Experts of a small language model.
Experts: 8 experts in each of 13 layers, 304 SwiGLU neurons an expert, a sigmoid router.
Below are experts of layer 4 (counted from 0) of a mixture-of-experts language model. Rows are named gate (a neuron's input weights, with its number), up (a neuron's input weights, with its number), down (a neuron's output weights, with its number) and show model dimensions 256-287. Each number is 128 + 32 x the weight over its row's rms, rounded and kept within 0 to 255. Numbers have three digits each.
Before each expert's rows: "gets" lists some tokens that make up at least twice as much of what it gets as of all text. This comes from a sample of Wikipedia text that the model never trained on. Tokens count by the router's weight.

# expert 1
gets: " and", ",", "e", "se", "u", "ia"
gate0:177033099182092131100115077163126176129124126128135137119143112172131155170111130137222084137132
up0:124164104102188168120127150063111137144147168123141114160148131086097106128168099103156116142107
down0:156088114105163083128168140131112075110124141169100122107136044125117156165096177117140133097122
gate1:122164176144096178156166159139097090136131112035089112108148134144108159097135142118123097095188
up1:098180086093108107139145135133121151176102119240142173124175151179123082120122075163113165131104
down1:110078127147074117098172117073121084109125066157122162073129094142174158093133079139107130116068
gate2:045179144145125217065105131135158140150172117140122105112082160175161125109026108164128168134129
up2:188105128122123125099096100108081099158100099157162127140176144120132117139152082139118152096046
down2:146148124120165134107142157151132101120142112171149113050122129155154113123101157132112156166193
gate3:055063080077169128099147104150115099147118085119110147105137094156145118146127098097124168045139
up3:128149187176136121100073096146137152130135151111090103108137222118136122125164061128126156179123
down3:125143139151093146052144147159078126139167115141094152144125175105121164081179077104124149164114
gate4:161064124112133154144140085181142129117056150092187104141108087136172135118088123106116161146114
up4:138061084135145171102137076158086139052061094161177106155074135161138139077106144074164130140117
down4:143088124139114115095066121093120097081116114152100116109136135152150106149139151126065194130135
gate5:164126152106201115099154154177136109098163099119111147142130131184185177140117111145150101105136
up5:227144175181114120071104127116077106130143148097092148128133108138087158157104113170139151115127
down5:129120138196052072129153114154126146125105134149109119125098090156139192115115087126122169111153
gate6:129138153120127101106120164159097131095118157147205081117126097136222113076120125147186119126145
up6:138147147172143179122135089149106165107093103132169139102151121122128135112176120099162154143076
down6:128130150172131125105134138109167173142133134150147093152128104165126126135156124160142109133052
gate7:158062154155147156170143116144188112104090145109123143187151100149103097074094132103151115176083
up7:138132186110158109137130150122169145103142141170119071179148128156103116137151088107102168103140
down7:105140095131090187142169112143175134145132107116131231120118148130162119148187138166118141102147
gate8:142098116146174137107184134063075193116159136171120158128083139105106048157164213160127162108128
up8:103146167104131119076179115113070158156133096172168196149102123130118170104167140106074179101109
down8:089066141146110152083174116114144157109150135128114149152089133107130179134157130123115184118116
gate9:096059102163111135135182113158122118129126088133121160142083083164173105057168093110183117110100
up9:095127134129123074194154134128168055104119109109087129149125091161148126128176166143136107070162
down9:166145117183082138104141138125185173120087164167127137110109136114152196112209059157096110135161
gate10:217123106096170056220100142112142116140116155131108125158108115143129139161171130153139208168124
up10:113130113104123146108114143151046093125147131078147144138161126173159158077087156148064122179138
down10:204172089123072119060091128121089130163151149130080139129194112134106112104145105100088164146179
gate11:092126122136134137139124147129159186151117168156182136132097152119185186096167158158144142069128
up11:133109157145096181124079089100080102178115126177089160115141072151167159102093163109146119123089
down11:094107094110109115178183137190157129114110123181123089136106149163085135128162135116143173096118
gate12:105157165095160078096125124149098168118083110137171138190137098169154133134153173071159135117157
up12:154084089115096100060049114146149124150119136134121050150096106090163110055125139131129102056097
down12:125107147152078138113130143127069083155192107163089067136130165104137108131102176117119143073110
gate13:127159106122162094130083183130087132094114181171088155118160109162134115076163103119175176156184
up13:107105108061125146146111135109161123097104140092140138124141094136079170192137099125131145125118
down13:141157158070151071106162102188147169147134139106133135215135133105096126143108139079047115103159
gate14:102125156085213153133132114125102108081146157134139131133096144130116125139113111160162110207175
up14:134109121154064100115075093146125135155133126100124172140182161117152130123103163080073154106164
down14:099137121114114144133136121150118068052098160107131109112082122071078141133053118075149156135100
gate15:205195104130119137117179105089175174133076138161136130121143139192125139161093074150135036093119
up15:097098140126138097159105163147139118130186097132188089097143130115073140084084128102065108151125
down15:184113085177118160175143121173153153133125137153118175110080103133096186140113162100073121112150
gate16:169162176117141108189133126118120108143078088099094168148129148094164100143130122152000081133079
up16:154147098075103111106136085152101164183096185064231174148110149179140159145131128087136127118097
down16:194110135107135190124124106149161154129124051121160118066139169114099130140132086125140116163135

# expert 3
gets: " in", " of", " for", " at", " on", "re"
gate0:122121139091112114138160136125193137140108130102189143089118160086103121149195097112112152168151
up0:159108130087145154143180096128145147109142145111116146103089143095071142061147101099157134128116
down0:164145118085136125067101141094098127164110136148127055100155033117179107046151118113094140086150
gate1:131068085168106154139072108108143046150142117102129144119153123100138080083080178092148112084155
up1:117153160145154187175149128121132163127097143147105160157106108168168185133182088102146152172135
down1:120113132126105147124184116151154118226156119149104030156135126104090157092143129095164129205135
gate2:139112130102163083121136077123126141090155060111106120133113088126083106197151156124191172121165
up2:100101177062139138117149132150137142108157078101176121122147102137173093200168151125190115131093
down2:187175119135129144084124121132128096127111096114181086117130112180086088133069159163133133131123
gate3:168145099075175104123132130185099170096146114134096127152167096196121094142119170084098166096106
up3:104034128140139155079083118083164042161164113158169105121083146098148129148132166106109166113155
down3:166084085165117142141093157092128115126102165125122154107125175131158158084111169129164142084158
gate4:179173128148134146071113105112121143076091107108117155143101090164126104132123102111080148197162
up4:139120114132087124133162157084122125145130106145102156157076151137140136138166093117161157126103
down4:129094124139125128116132148188085118162100135150141140158081089110120110140152102179146170187142
gate5:109137148138094172085126139092148148177079125180116198135112071088164170097141101057129094137156
up5:061148109081108091141128135154173124111158053097078115126100159130160148154118167203174148108116
down5:100131129143182125134124128161109179118161158128139108138122151145145116100089148203122168184139
gate6:142138131130179164127117169103143122149198140139111152130071138143150131154118141074083152083130
up6:185091127121139071168157163153101151181100137141137132153116111128115173156118142116099115209157
down6:119084099147094110197077147101131174121122130146118165163121198102156191135114097109113177149078
gate7:145109097094129126137077066127138084085125147050176178106130114084151076172191078094139117108129
up7:111136211125131139158101120168143108142163142172099060121071125114114122174101081135070077127148
down7:111094131083176085111133086094160114096112180140184124076096120120137157085135091161133126110106
gate8:154183176123149107124154130153154087067079116099095129119117099146151116099147101148198143101130
up8:086147137100112154129109175113172127143111164053127096180079133140189106091092093131163123149139
down8:120112127159120140113148066134141160185130148137109050139104161121132106132135112152069093138106
gate9:090173092103092108143146079106129133138104172118153076161123130126144135171108087151100094133146
up9:128115163127151124161094169090141131094125122130141151153149096110163093110080143117168097130143
down9:111105151116109100131038039100101101157155174128113116122138123119115098112060110165119202072127
gate10:127109061079065211146076155124151112143147132102113128104066085155048082170119125150169098144175
up10:158139183093174122108130140114140081088163112134124150082098146146184080117120104119143150128120
down10:113112178088069073109110144141104120096158118145138081079097175049096125081141109137167128160088
gate11:057094144097188124066127081104165150151137099107137150112116152077108083147148152184109147154094
up11:155121100125068115168184127111111146118176159100052146166156187115137118137135161076147163168140
down11:097094135174131112199138082105102127085082106152135104143087152123160111156093089175159170098142
gate12:071125146173108143099086127132105106163149082114110183153098102090121168123187106150073139157150
up12:083097081107081159110136140135171105145111055123117139087063134151114097129181139088164157145111
down12:144149082173151116162081148147150177124131095113107137153181153163155159141142116127104083097076
gate13:119089138054136160177114137096143130199120085172131120120129114143132119215084120142138137123160
up13:136109080229136129122100136138061143132168144128149111098173180162162137062080078068147133166093
down13:079183119115171124154117095167090160076084111160108117100144151155121104127108193134161186110105
gate14:117117118140144124117121162109090077107105172115125149182097138192111163179113125081118121124123
up14:147103122188089158098122142145148149161085169113125116123109166163177099119168123125098135084048
down14:143144123122111112131091235117161138113135121137112125124111091127075133104105125102142076111142
gate15:153184125103080101187130094114130206139196105126155111130105165138124166084124147132120099100188
up15:105158131111097084124144139145128180092140086123111154167146140119116126099179106146137089113156
down15:068149148137057165128091135048090181128133121154131112103154113151127092171113170114107114156215
gate16:121120132146125157076096149163098179085117068109151068130111176147160125132149172195118087104195
up16:106147180138148170116142128137101103165094173128157111112190114149090098100116117058159102145126
down16:131120209128110118132120114081089121145135149143106125062044161101146223104105121109147100117107

# expert 5
gets: " |", " 19", ".", ",", "%", "1"
gate0:098186111143178136176146134124122104104135112078179193103155151170118187122079124150074103117112
up0:143110147112155128152153177112172189066176141100133119098146095149140133145121099066140155135110
down0:093095129100149125128105125154124157043165173108097132115115115145111134113148159112164077190157
gate1:131082085165102144137112160099145137143107070084115108163109176152121200121121155093127106124137
up1:130072144161119143157171165134163128083195119149148153098147151114174126124147099068107118169077
down1:174131037152143166155161124148115117130109156091143153141183132110172142088139100092072174185139
gate2:152195143150169157104057157130121116173140084141195086154123189146166145108102115153170089142120
up2:075120103151133156119072144068118136068184124112140082103133150140107140128173173150115140173104
down2:110119084113116173090135149135155136192126166095140133107157115163152125117149160171121120137172
gate3:117081105183105051135115070155178106093159056104112151210087142087146139157126109181141126182161
up3:107050148111157141109098122148074135146136103098108135129119153139121126162096173136158183117166
down3:102152161184160152137115126108105109155089163080087116197140127135102067082135123135107144105132
gate4:079148117106152115122098119134115166136118163096151118135103103173117184094105073195093158153171
up4:095116119166154142079160117137177115116123114145092141126175090140123167177165098208108147169127
down4:126133106113131152156111098169096161161091168113126142100086094102118177099118140145116094106112
gate5:161150160133151130137140145148168061127176141146147157176138087095134129198178127126157079113088
up5:153079078159165184109122127099078106098130154169138142112123142098120159085148112190163188155144
down5:143106145082124105154172170100082063117175133138104138160156151099072119152096108163159141163158
gate6:099116168129061101163130121112166135176081091124129143102203118175088146108116141152131096109138
up6:102096103132160175166141154125142112102157113155168114190079105079113103091090121147087093091116
down6:121150118072164106156137200118150100134149114124142155131133155101108144168056065166125179099141
gate7:142149137173140118100119161137125140092117125161142134071131114128139094110131158152122148183120
up7:063099114166138111134111108142127144154105137155099116126176124117153142160105118117124136114161
down7:079165118128094099119154177143169142137172182145186138113095078181131156136117144153098155139161
gate8:173131074178154138170134143128143164139130089188085152095164140149113133164096138210164108154147
up8:132094143135132135153110167103098065164116125156101139137159107071094092117071155157098151132115
down8:156114137107141169116135142142097107121119125136129081085166182099111113107121152135112105119101
gate9:156102126176135085118082130103154096105109136131094120104190080130056184132085137086156105195166
up9:097114155146160050185116126127099130161215099112133140131142107149055109155138153131151138137105
down9:114134186136106135138158125123140143079156112099108128165092149144114142110115182116110173131112
gate10:133200110153173104113138113133096149142093169121105132123153142153131182141145067199108072151083
up10:115079152116087088129147139161154126109099115135069060088068082146134077131153149155178132157137
down10:130117163112162104121138153112112160061119095082113173121169089091105097154149149141125128079149
gate11:104134095132116155094122150138145122103188114063135155148127092125140049115158154093169141062105
up11:135072065140116132159160131102134142142229095084127155112166081152111121137156124095144113128096
down11:133124130153156160123124130119113102090092122118132118170110140131127119149163141139149180152125
gate12:130114183135158084180166139233152111110110116109105126104152137125098094083224164118138072094105
up12:126128104113166141101133168106126083173135118129139107127139154143159143142131148109132118090120
down12:166111144114092148183134126082110153075148108061143092136146090103135152140137079123170121143156
gate13:154106192187122091196079178153171136154095116136107121114096139176136102097154084137128158180139
up13:129124127178050154156132153089163098132074117115207118106155158189129122112140122157120119135166
down13:130108130129140119142123173160083097146117116107165141096086125125142133166122119102175124153141
gate14:146133078134127144143127142154111137117166138116162107124162123153111123110136160043188096133145
up14:125144162152099110111163108157094139144137127190109128160140120160101093058099138069144133102089
down14:080096110140117115127158120125128130143117144142176144127133121114140131148124121123142164126125
gate15:151189142140123063154084098114116127130199165129122137136127087092160095117176126122156143166139
up15:135040163153130200036114151189156152069113142143103124165120159146102189187116143160118114118169
down15:153114116145129124174149063163069141123120141142125041145136168132128055061102096159136128109106
gate16:105142116137084144144176100121154129102135124148114102160123094107135144121101134121145093100139
up16:145114145139122122126143139183111113110078105118177127102121100106174136169171135177146097141134
down16:129162157130158185134086159165114084144113162124177144128095102169096194128168099132179144151160

# expert 0
gets: "ed", "ing", "d", "al", "y", "er"
gate0:133193119148091133145117142207134103118117111136140132096155147077170137077098091162171146121103
up0:116200176116144094123151164077121130071158078083114137216149137082129128129086073070105190147201
down0:081146161172071099125135190106156085150131147100127100096142140119152164057142107131117127136136
gate1:131140073062163123175176072123141103130155165136073131133133118160153151159191066149113123126140
up1:150116131126090186146140081108101160109101176192123102057116158136139133191199144082110173157130
down1:119107089188124092119060187108179082111134125124143137069126120181138132145130085127077099078104
gate2:165066179158094155072152185073083143093139119098163067058158145128134112187142171090082161105158
up2:147105093163110137076125112126168057153138122163133116131077128169109075081146061098143064144128
down2:119147096157113118136067155146165176142187094113135100146133098133188166150137131142109129137179
gate3:121142162147147155135108148101111128133152146111202137142134142169179197178076145144143109135156
up3:153124046108136104113172124154167147133149082104109113158121133139089108153075159120141142062120
down3:098121133168138170126143137154135126137088143162134137121116119152108067081143121121090137110145
gate4:122081124190131137072139138089106130158179124140140064096114116124132140153086199105153087158130
up4:163153110126098153183101118105105142097125102135133143202122137095075118137101072197136120146128
down4:119109108115055090129109054085159069102169127130113170123134143124127130129110099104120138114124
gate5:122119076171120133114150111149094169171130064120113110095149115134085128111147111108149113151183
up5:085167160148161170197138138122128166134100100189118123069103138093125121186139136154174114126158
down5:105173156145079092174208150103135168145098140155075135064100178138127143113107122128111144149162
gate6:111172180120077131139147174087162110083108165095099145163166094159144069092108162137120064142125
up6:109198111177128111157130119108095113115170053079093151148128150097162147181138153110112132132103
down6:125185160104185131125161131098100143074110100106186175084084115095133156149122148134168144151194
gate7:131089172109137152145098142157140174111125128110182108155146120096124108175105134145162106095178
up7:128108162115154151149103142124151139104116121092111109111180073128127164083203094076150152099085
down7:132187155189095104159128148147113146105099111094103113150114107117122156116168198082134121089081
gate8:088143112182144128112148122156145089121175118081151169118119150126156097128151114106133154152186
up8:168134154147140129120159117127172131110085146173099080140102124099132075137165076063106059143133
down8:111124153110154164150160059131146154124135103165104080118111106149147108162106170154086093099151
gate9:123125165164176146097166164091094073101159167119176160158181141145101074126062137102143139119159
up9:154136102175109121136148154144083122097082126116110106162119180127096089096163142140112152117109
down9:144192082117110119138051127145095143119158071143128099153080167055104133066157111177145128073124
gate10:169229094141031147151080086131153084195141085146160153141141111166133109108109111103142109149148
up10:096128116117074184160093103128143116182130084156137082140157077131161103100128120120189158152150
down10:176125111145107145118138117167111101134122153153148141121148154132090176145118148133155139131143
gate11:157144120108132187124139165170126145116099121183156119112134128166166177131117082167096133085091
up11:145145140183187156185153123110146160175130094155143106128154030103143117098132075102178096127093
down11:139068121098084090176069049128175122076132121168130146117064079143099114143082209098139106129130
gate12:052071135117163162147157183135175131093172113134083131180165115150102181110113072122137140182200
up12:087111158139136152059090152186077054117126154125100112167101088157144099150131143180191163133127
down12:106160079196142159164057197171149155106100155083110129124108198177142131190120152101163175118097
gate13:128157092172148125147152104144121104150119143083103153134143065133103091086177100089134083083102
up13:134179121126155142149118106114089135114116158120148130091135176186137124106116154166137120091072
down13:133170132054098110089191062074128077129137165108109071133153104037075133124116141115080119107116
gate14:143120132128144106108146142150159136152105125139062124113104087127184069118131171081167074189147
up14:149110103077090109150133142119113118150112119128120070174121129154089124141125116123093133117104
down14:141099112101095171180136093088099115146141157076150160133090104138124147109085154140098039134126
gate15:109106121158134106138100068117084137084132128129109123123155133179137134112138131145099131147112
up15:164134122137141130168103126125169111120181113115135130194112148152138121211102088115139174168153
down15:134137181127101115171112136137108122088105172092150065120108112150166099169160129154114076122061
gate16:140104117128095104067158144116102173130131091123137126144096074088179123136093150197119119141178
up16:158133159121133094107138069157132112113117161147115098094117086097085130140119144148161115122101
down16:158180112103103180150116159079148119140112120116151132157144099133141161109092152127157108164159

# expert 2
gets: "s", "es", "w", "th", "c", "ers"
gate0:126133143132110141238128130100093123093131170185111186101071165106120169088235147135135079105120
up0:150195125123090135082128067158077130133104098082152108158130141109112078113098118146158076164130
down0:153168204143106180121175123141151097094197102163119091187128118117141143119120107165166074114043
gate1:098132104137135111135133104154106108129160148120082127155123143113115120127098142188083087136123
up1:153088204128147134113134137108114149169095159163137135116141106095143123123124086103127108150120
down1:108194123153106142136124134145151112065124131133119133109140130099134110141079146117129133115158
gate2:156153088107148139059117126153051134112043148173135162103143115147189137105057105096124156149097
up2:210093080113085133137138187125150094161073116090169155055080078157116128136146142128136160145077
down2:134149065114092080157142106139147094111192110141158117130064124173099089158071156177107122136145
gate3:057124170146136145118143119129106140144098105124089153072127127142137124097061143137144135126152
up3:167104150124136125148156105146119137139118121170073097095126127157096102172103127108147155134147
down3:118052140150154118153132070125136173162143167136085128115094149117117157143156120132123113192114
gate4:106120104156131092067133121110141122141109143151141147148146138144142101181153126136057139112160
up4:112137108134135099086138137160120100120090156145110133089149133153151041179168133154044129142098
down4:149178133146099142120178072104109120122142111121138065085123086113105216110179156144162101133148
gate5:133102099117130120149160144114179144145169143107147124099099105092184092121146101130091134127155
up5:160154128113093145082138115149132162169066216149122118083152153090079166118172130086122130165108
down5:162110125069096151081151137119075142144116129150133084182156080169158148083123138085158150151128
gate6:085146228139137156122119157126068095156115123128103097163094124114113142112116107099127168151164
up6:103133173132116107159115116127121117134154120105076088145149132106156128113106154102116136109213
down6:111075159081166119153106124118173131154134124130146108156163143122179152095189088129153106120165
gate7:107210082122162197166068098147138149066156141093178120097110093104120149121131109038113142168175
up7:191113132155161131180114159096161088174117112167092154156173115132142152151218158106150151084149
down7:117132122100098159086109173160102158106217112123105084099142101108080151170128104125118143121126
gate8:137171125083160147121124130097109151132102165199105114143122149114180170075101133141147157185111
up8:042193131065154156099099116144116177158069106147136109149107050077160103156090134209098101095116
down8:149102161163128124154108190128197080118119149123151178174169112146082163168111146115174178154109
gate9:152131143128128088168139186095124135167097105154154088077067148120138120130177180107184124097127
up9:135115119121102156085078170150138134172121142113121101180192106103174125121153192174094139148118
down9:149123184181188106166130159121110136070130131123140159119068071122175146063125118084139149170127
gate10:129167136064170111107115166125140124153096167119150117133125138132126116100140093140135114117178
up10:107154109140097119162108097138162133162125133105087116101131099113124102113076080133120153120116
down10:172143092140105149118175157143111111132121159128111129136116147101122145026101083171076191106137
gate11:115108148049180127139088123098172131102102154091178147157126104120132157108051150109151146093096
up11:084125124152082148045091154169096144194131127099099057093168158197170157165136198099176119093114
down11:144165112125165074136130067104190104149083061097104137162100146158145114159137131117189200151124
gate12:133093123151165142105182126104117159129141138162113190132107060114137132153133168124116140122071
up12:151164153166148074171143091151162163107172123133081140147100088106132188176189096086103144148123
down12:132120141117157135109139101151110124135048134119067169130124087074134087104137137139094143148088
gate13:086145106184125129100163091140145192134128134156181164153100150100206136152139094164131126173137
up13:145096109044139123096075106124127087062139126042159095092151198172094129131093145090173132111143
down13:136157130145111053158149102101126085121133128140121115142123096168126064116143121198137111093122
gate14:134109210049156162108180119131098133149103174112112131124059057147118107068091140156119100159070
up14:136149172144130101155186116098147148076161133194147143107068126132077099161149188126177070193105
down14:091103147166176141126143138084088121084154145101134122116087120083124118118094139120104120165128
gate15:168092125108133119207114153121130130114107124174134074119108102119091162098092149091154122141108
up15:117079097156101046180103086082143145100153100163138150137141140038095192151070130123129101081100
down15:146126093135124120143198148135171123140168130154097169155179160088048107157054157142123163107152
gate16:067135140112082115143135146166117182162092118115147152160096141109122063135137102122058101085090
up16:053158108162095193140149117156087126154096121106116134148068132134172168119151115186124066122132
down16:161137170165161149160068069141129152143121148120129099103115173143184154167146117132105159186113

# expert 4
gets: "ar", "g", "an", "ur", "r", "n"
gate0:119131074185126101119156160182157130169145147091148119089181155175129155110146104123150178118118
up0:124175154099109140122122104158052143108147091096111178181098170139120148113084119142127110128135
down0:125110148141125129157147157101120077175124157076175209119109094143134140168111106099199121122115
gate1:139108146103129135142160117081131145096093156147136141112164181108132094111118132169132160105086
up1:064164134053088091099099140158142134157167103127112082115158119173145095154116130193155093091157
down1:139187152147110050138106163124084136109148154087145042081124084174116071158103149112089203078131
gate2:134122200127104098155076062154171145061137090158150201120096159087172127122109123078148129083063
up2:133088122133149142129094095081045199080159139154139097099113132077146123156149128085166141110142
down2:162068125174134065147109146141102104184071140215139163136170106093126103089117127138125135104160
gate3:123085125119103083123092139110164063123121088147142168137159150144102164166083126062195130136131
up3:189087109142157130094106139104151091128124155103159194083169115055126108186157122143076037114124
down3:204104181088176085133145195192120132101096078182107137144118160141142069139177127178139089129144
gate4:117129100147191129127139142140144154111134136132118120079099084095161074132119108119164173121177
up4:115165130164079162163155162131115158100141111159116198160195133145117123175123092149183121027114
down4:092086121120094129175079144161135148141131061121146094095151102148155113156106129186114142181126
gate5:119151057167115105113099108120106123149112148084151107084059127139108117124126076121108179073129
up5:051126139177078040067130075138115105122103157122112136141139134132155113125110123108129119082105
down5:147144108132154121137168196146103085091116071129112139131147150082138098118098119142022114116110
gate6:150176109158114142141179183097158147150089158087127169188135116102172192110134119148139081144076
up6:158103154115108190119150152091121118124144128131109127106100085145152159071150115118090099108156
down6:099112159157096094096111124129160150086170084220150171187104094104152122076092129083133115119212
gate7:103130156078123105143169134041079112082119074155131122160075140143117120102125132140114132155122
up7:182135171137080130177077157152133128082160073121116212142104116132097136150135121132120158122123
down7:149120139114144104101135149168130103143138150119113127129068163043153138133138146112148102182161
gate8:123090171199087131127126159082130097135079117173116152125086145151102104138083111070193209120083
up8:079139140073136065139148110096171083170130118141181134132067111135150113118085097183137081164152
down8:112150106139117207161069101077125140148133152169155147188105197141083098171115082128119107137186
gate9:116135157137180137162135127179164066129131056148159128109053115101132181152134135134123126140154
up9:104153114058164175149112164065133143151106105105165159107089146156093075116137100096090134114109
down9:174122091106066108180129148150117146127125091179162156062112143171157142076146126115099226120108
gate10:129054148158138108114102142113147126115124090121140135148164151109154170166168112117143135113134
up10:141209128125110156130122138129130110110154117085101138136148182131140192133080124177137108122137
down10:091077114121116147081074139126112090133147137158069187155112133154139118136130108159131065095172
gate11:154063176093063171149129115111170130185171192145122120166120138144109075130143155158127079099176
up11:079059131132167176086172121122167120157102150127171188127167096152134150136065134127092127097117
down11:149137186153190116107038136121109124094167170092146147132146064120093110163114133100139112081048
gate12:187149101102163087149133096116086052169132148165107085124130142181130094153090086092142183120170
up12:169185102057129158158149143147128120120131122152107199126119117120163092108094099113063131078152
down12:080103140184089146063121127146073143099158202165117168119142141130140097137141150105124170123097
gate13:159140097118165136080154109143077132194170129119121101086108175203194127155159133145145132125120
up13:076143137059132147096094155098242127142094148115073157132113176094157120153151136164155133107091
down13:056149078055098159085177110159151080105087097155121155115114159115131171068066090118074133093144
gate14:139181141108169112148119140151151188204128103103111126178110142123115113134084096076153106134115
up14:106104157130137152140104119124101145094138203114166145153148086100141103098137111116116114116142
down14:163095154159140152104172073154078127151129082132102150148120153138116148116150112141081151199120
gate15:091122109112123097143106177092144159057089128054124124141101148123095166103073130107101148189096
up15:122220159163213092134159111183060121100144131157149117072137212117194093193102102121156157097144
down15:138116144150127134060058117117143139150115127146137192137139148115115148128082184068140097158130
gate16:146151127090134146109148072096124112131116075125085135098132180108121170123055170104139064115134
up16:132109124144163124127168102099156141072119103201055131064065103167133128129107143095089123200139
down16:112156142124092113161142043182117114083161086117178155125132064174117084159100100160131139129139

# expert 7
gets: "-", "|", " |", " T", " A", " C"
gate0:084096116134106097102115166145123171132110178077130117153137155106155130121103111117105129101148
up0:123086139134080096123129162129130154120100130068084183152149136166162090163069141140096126124165
down0:096127110160096167111169098118119132100094115128086100107107103156123113097173179192143127113121
gate1:155128093106098141106128088092051077137153114147166103166128136089107115075134091164088097094160
up1:137147123155140167142096174122155125124108077083124120079121117158131173170136135159110161171109
down1:111182135191142144199110167086077137114100117078123139111110170116180123126111125177103120185153
gate2:095121148163155100184115146181074146155165133152109122072159176109147138192109140101118124186134
up2:131183150103114150118121083150166113134093137117138156151173113158101109069143125111156116113118
down2:108151194106125177128092126147186116084098132155158094125171156118095084078080132188194127132120
gate3:143146169105178111125162133162151142152084179120087112127158169138119091152114093082067140102125
up3:091092105177093145193168103204199139133134106100156144136099102073123107123125138133160105105069
down3:073175166167071151128127066110189061118162105138051097101147140185169113112088140108089133162130
gate4:166195066138091130114141148122132167149170123058129038080189072149135184130114118146118108165158
up4:128079159125088053107110104163144121130082100140146185129078119092162082149117177116148145102115
down4:153108105150101135122122156187139112112202119090144089163177081173114115080136105162163196089095
gate5:090090137101123155193122076119140084109156145113121077082157160143147095158187090143128158088126
up5:112101098146112146199134104090121098118122113128109114107102127149170162140152129175122098140169
down5:090093147083100125113149127127080136077112129140149147151142136061150063147114146105132115120135
gate6:153159154160075182098104177105168103081114152114108173116215111122097145077166094160088102181097
up6:115212152157141069167158166151101121133087152138203152115072180162135114112119155144136138085110
down6:126081124125135079103111091189135079160155098066125115139149151197112198140076096174175179162122
gate7:136136084134154112117091109116137137109073060157156137126158130140199105150154167179135112116182
up7:117109151126154094163145124091154148152098086096093149153104117129107104121166195082117082142173
down7:118128105143121130096146106155134180115103071122117118185065099157154132135153124204127192137096
gate8:086138104124088042103138141190133157106085108086155168121116141155124130134113122112115090082140
up8:150191132125149129101108119181107110083110150144119159146182122114133114090170146110117116157097
down8:073128104139147159154133064133104144099120114177108122115129143183078154092127103088156136141112
gate9:123110113136134128189155201150140131117159105124130127118093057131139143126122118083114108173150
up9:099098094065170154154108204088158143122171088135188115158118067108125146148099095077124088152129
down9:148130187155096175120143168089166152116142154140114115125149146117027157120152115124159100169154
gate10:154107101114116112133143162175121131082072126144142130111107188152092172191112087107111161174069
up10:084104164124088130095200149149151144109119156148153119146160073169128150122134097117182085130120
down10:189117115108190072098120139134127146140086090094074097116112122110126105132141195146146101133194
gate11:093168125154163156142151155119105165115132081129182141112092166115109172117154174150096058131130
up11:131169184181094130090137116093119100171098180122107128139146122181096093191111188134098119078169
down11:165107113113127136149153098138099102118137092203139120132093133133098115122092100214134130135133
gate12:141160117151157161102158165165165135159160072128135114097169095091146145152135142153203102091098
up12:137069133128167145072168110195108172135094096113104093140155068112066140087143136153133171065110
down12:121149098129094152136158138140076147139074163146157160129129108115098130183143138131112091153132
gate13:108094148142158104139089169162149114099133076135184125114194106133079167098105166099120115097102
up13:097091126116105073133135148125199138125124143154123120124173135118175166079101134109160101159110
down13:163121141120159154075103112144095122166079099103127125166156191121162122060171115128167114188125
gate14:110062133134197097115142137133089089112100047156129135141173086148119121130106124149116141120123
up14:143153106079125082202126085138111087106123110138154082131167067179134091099141128123113101145123
down14:124143163160188120139141166129095133120129167138072085195121127096106093142049062113095200135128
gate15:130143132054112116137140102119140184139147154135146109141154056152039167192108141103141112128077
up15:149152121061117183151093125089178165170172165145157123153183123148127127124187124115125167153219
down15:119147131124129103115131126132127150126134119167153116114093101173161116098156127151141159165095
gate16:185135063102125147089104144141156180117157073123094105074133132132136145090122115138131167102089
up16:052088170123123125194170147119147099171175090110113140141079148166076107137205160201153169141180
down16:131196189184137142113148134165136133078102126123123114146156179135117168144147115123122115142129